Experts of a small language model.
Experts: 64 experts in each of 13 layers, 32 SwiGLU neurons an expert, 4 picks a token, a softmax router.
Training: a variant of SOAP for the experts, 264M tokens, 11345 steps.
Below are experts of layer 7 (counted from 0) of a mixture-of-experts language model. Rows are named router (the router's row for the expert), gate (a neuron's input weights, with its number), up (a neuron's input weights, with its number) and show model dimensions 0-127. Each number is 128 + 24 x the weight over its row's rms, rounded and kept within 0 to 255.
Before each expert's rows: a language model's description of what the expert responds to. This comes from a sample of Wikipedia text that the model never trained on.

# expert 63
Possessive and personal pronouns and determiners such as his, her, their, its, two, often opening a sentence in biographies.
router [148  97 164 128 104 112 136  89 112 113  98 161 150  75 135 125 116  92 146 133 125  96 103  98 119 118 169 133 118 146 138 125 123 123 121 125 128 102 107 177 115 137 144 191 117 127 101  70 162 109 133 151 131 137  99 138 133 135 134 124 125  99 131 118 160 125 128 129  79  86 129 136 118 135 135 126 128  76 110 117 151 148 150 126 138  70 129 103 150 108 112 102 122 155 142 115 151 141  98 132 184  86  81 117 136 109 143 121 106 155 171 102 109 141 130 167  97 142 168 143 144 123 119 114  87 119 155  95]
gate1 [144 116 121 145  70 100 162 137 128 143 133 150 135  87 154 134  98 112 159 154 112 122 131 110 170 128 101 159  96 147 121  94 139 104 106 128 163 150 131 108  98 112 132 132  72 135 137 129  99  91 128 146 163 175 148 102 160 133  96 157 140  94  97 122 161  99 111 112 124 120 126 163 153 159 113 128  95 136 126 141 148 117 112 150 165 133 125 116 170 149  96 135 122 117 148 129 141 151 141 160 136 119 133 193  88 104 132 116  88 181 156 103 145 108 156 148 124 142 140 147 143 105 128  87  88 125 133 119]
up1 [113 145 134 108 134 101 129 128 109 157 131 135 125 116 100 139 156  93 139 115  93 121 103 103 114  94 114 135 129 137 118 148 140 146 128 124 107 122  63 148 145 129  95 167 124 138 146 153  60 125  99 120 126 113 114 127  79 150 111 145 122 112 116 149 164 139 127 151 171 125  94 133 104 138 102  95 127 184 144  84 164 160 125 104 171 114 128 124 173 164 185 111 155 140 144 141 132 152 104 155 128 127 105 138 127 128 111  79 147 101 162 151 139 168 115  98 171 167 124 115 114 114 112  86 133 140 125 121]

# expert 19
Word-initial pieces of lowercase common nouns and verbs, especially p, f, sp, pl, such as p|uppet, p|undit, -p|erson.
router [131 118 143 131 117 145 108  93 153 145  81  71 148 145 146 124 132 134 150 115 129 132  75 127 108  80 131 123  98 126 103 138 177 110 153 103 150  91 133 143 108 100 115 150 130 174 102 109 163 117 129  90 173 130 150 108 149 176 118 125 161 108 121 101 125 103 155 123 132 131 136 142 148 124 188 138 121 172 155 139  80 137 126 110 139 130 148 188 137 124 118 138 154 167 135 116 129 129 175  87 145 129 106  91 124 137 136 143 130 126 123 150 143  81 114 134 142 144 161 164  95 116 104 150 143 119 121  98]
gate1 [109 125 117 105 126 127 105 123 128 156 149 117 113 114 142 147 159  88 118 121 167 115 130 112 120 161  98 126 141 143 141 117 185 100  80 145 153 134 186 136 137 115 119 136 164 160 117 111 127 153 153 104 126 131  71 162 150 174 145  99 152 161 128 142 119 104 119 140 103 159 111 113 139 131 104 173 123 186 140 124 124 108 114 127 138 150 103 130 120 134 132 163 154 171  98  78 110 141 128 137 132 105  83  92 136 177 140 124 112 110 165  99  92 129 125 129 131 138 127 194 102 150 134 129 104 133 137 157]
up1 [114 103 108 128 115 126 139 150 150 170 105  79 120 147 130 150 124  68 103 141 138 101 149 104 156  89 144 124 145 133 132  97 175  55 127 167 115 144 149 180 163 124 139  90 121 152 154 110 108  98 120  89 144 117 162 115 145 129 140 149 119 133 131  95 150 132 126 144 145  74 162 120 148 140 123 144 153 158 122 185 153 120  96 149 168 134 153 136 123 149 135 148 148 115 158 115 138 124 120 154  88 117 118 120 134  90 149  98 127  97 142 168 104 125 137 109 125 108 146 151 122 147 169 149 111 125 120 150]

# expert 20
Forms of be and have and linking verbs after a subject, such as was, is, were, has, being, consists, is a.
router [154 138 118  73 144 137 168 104 113 132 155 156 107 151 115 129 125 132 128 162 105 118 123 145 123 107 163 105 142 135 104 104 112 143 117 145 101 148 108 154 108 108  49 144  96 119  72 120 129 103 128 109 113 144 147 125 145 150 128 114 121 143 100 150 143 120 105 119 115 123 120  87 109 123  88 127  85 139  91 145 111 189 113 117 134 104  90 107 106 161 100 114 126 109 147 127 151 117 200 113 139 113 106 132 152 124 165 139 114 163  82 108 140 120  95 133 185 133 125 154  94 124 149 112 111 147 134 125]
gate1 [128 159 103 111 115 143 143 147 133 108 119 152 139 145 149 149 130  86 131 158 107 118 126 104 141 134 116 107 103 129 132 155  90  93 123  94 101 178 117 140 143 133 114 133 109  80 122 134 123 139 163 131 119 163 115 128 132  76 127 106 131 146 173 121 158 165 141 133 180  94  86  99 110 116 176 161  79 147 134 180 101 137 140 173 136 130 120  80 143 167 115 128  94 108 169 106  90 117 133 132  84 100 118 107 145 130 119  98 139 104 112 135 125 132 138 119 132 111 116 143  93 119  94  98 111 139 172 148]
up1 [161 141 166 132  84 148  92 168 175 129 133 150 113 107 139 141 113 142 139 151 168 127 119 126 130 105 127 108 144 101  61 112 108 138  77  96 169 143 128 126 101  90 137 131 116 121 110 110 159 124 143 152 117 135 131  99 106  96 128  83 147 126 124  93 111 110 133 105 140 108 178 117 164  96 131 184 106 139 133 164 132 143 102 126 157 154  98 158  99  85 125 122 171 155 104  90 151 107 117 119 117 109 101 146 164 117 131 130 121  98 119 128 131 145 143 126 145 154 129 153 136  77 133 116 162 150 144 127]

# expert 22
First piece of a lowercase word after an article or preposition, e.g. ext-remist, st-, ex-, res-, cont-, as in "the opportunity", "a result".
router [146 141  91 133 132 151  96 165 139  93 151 106 122  65 154 148 121 136 115  95  80 125 139 126 145  95 113 112 133  90 145 107 130 135 134 104 127 132 124 159 122 101 143 137  81 165 124 133  96  91 166 104 111 134 137 105 102 100 132 150 132 119 135 110 136 104 113 139 129  69  94 161 121 126 141 129  93 128 143 130 122 142  95 111 110 102 138 141 127 117 109 140 100 192 173 112 114 161 146  82 124 164 140 131 121  99  81 166 150 110 146 122 128 115  88 108 133 146 106 164 146 142 145 131 102  96 178 117]
gate1 [148 137 128 128 134  97 164 146 130 157 144 159 188 109 137 168 106 116 100 125 134 125 150 144 123 146 144 133 155 154 130 144 133 146  84 134 152 140 134  90 130 145  81 170 141 166 137 153 164 123 160 156  92 163 175 137  98  91 155 154 122 125 116 149 122 167 120 134 177 106  94 148 132 127 134 107 163 134 125 141 118 100 133 124 170 122  73 150 186 102 130 108 133  87 117 157 158 153 134 106 125 116 157 119 111  98 163 116 136 126  99 133 140 143 139 120 119  84 136 111 121  92 154 118 116  85 123 145]
up1 [102 110 125 189 124 158 110  90 156 142 119 128 124 158 107  88 125 113 134 109 129 158 126 118 154 103 158 133 162 141 113 127 140 106 142 109 124  95 132 123  83 101 128 155 139 139  88 110  85 107 109 127  82 136  90 182 136 125 127 148 163 169 151 145 122 137 124 132 145  94 121 115 165 144 111 127 180 146 110  92 155 142 144  95 115 135 117 147 132 126 103 154 109 132  84 143 108 156 114 144 122 131 125  79 105 163 178 158 142 100 103 121 158  97 129  81 130 120 101 118 161 121 153  99 171 123 130 120]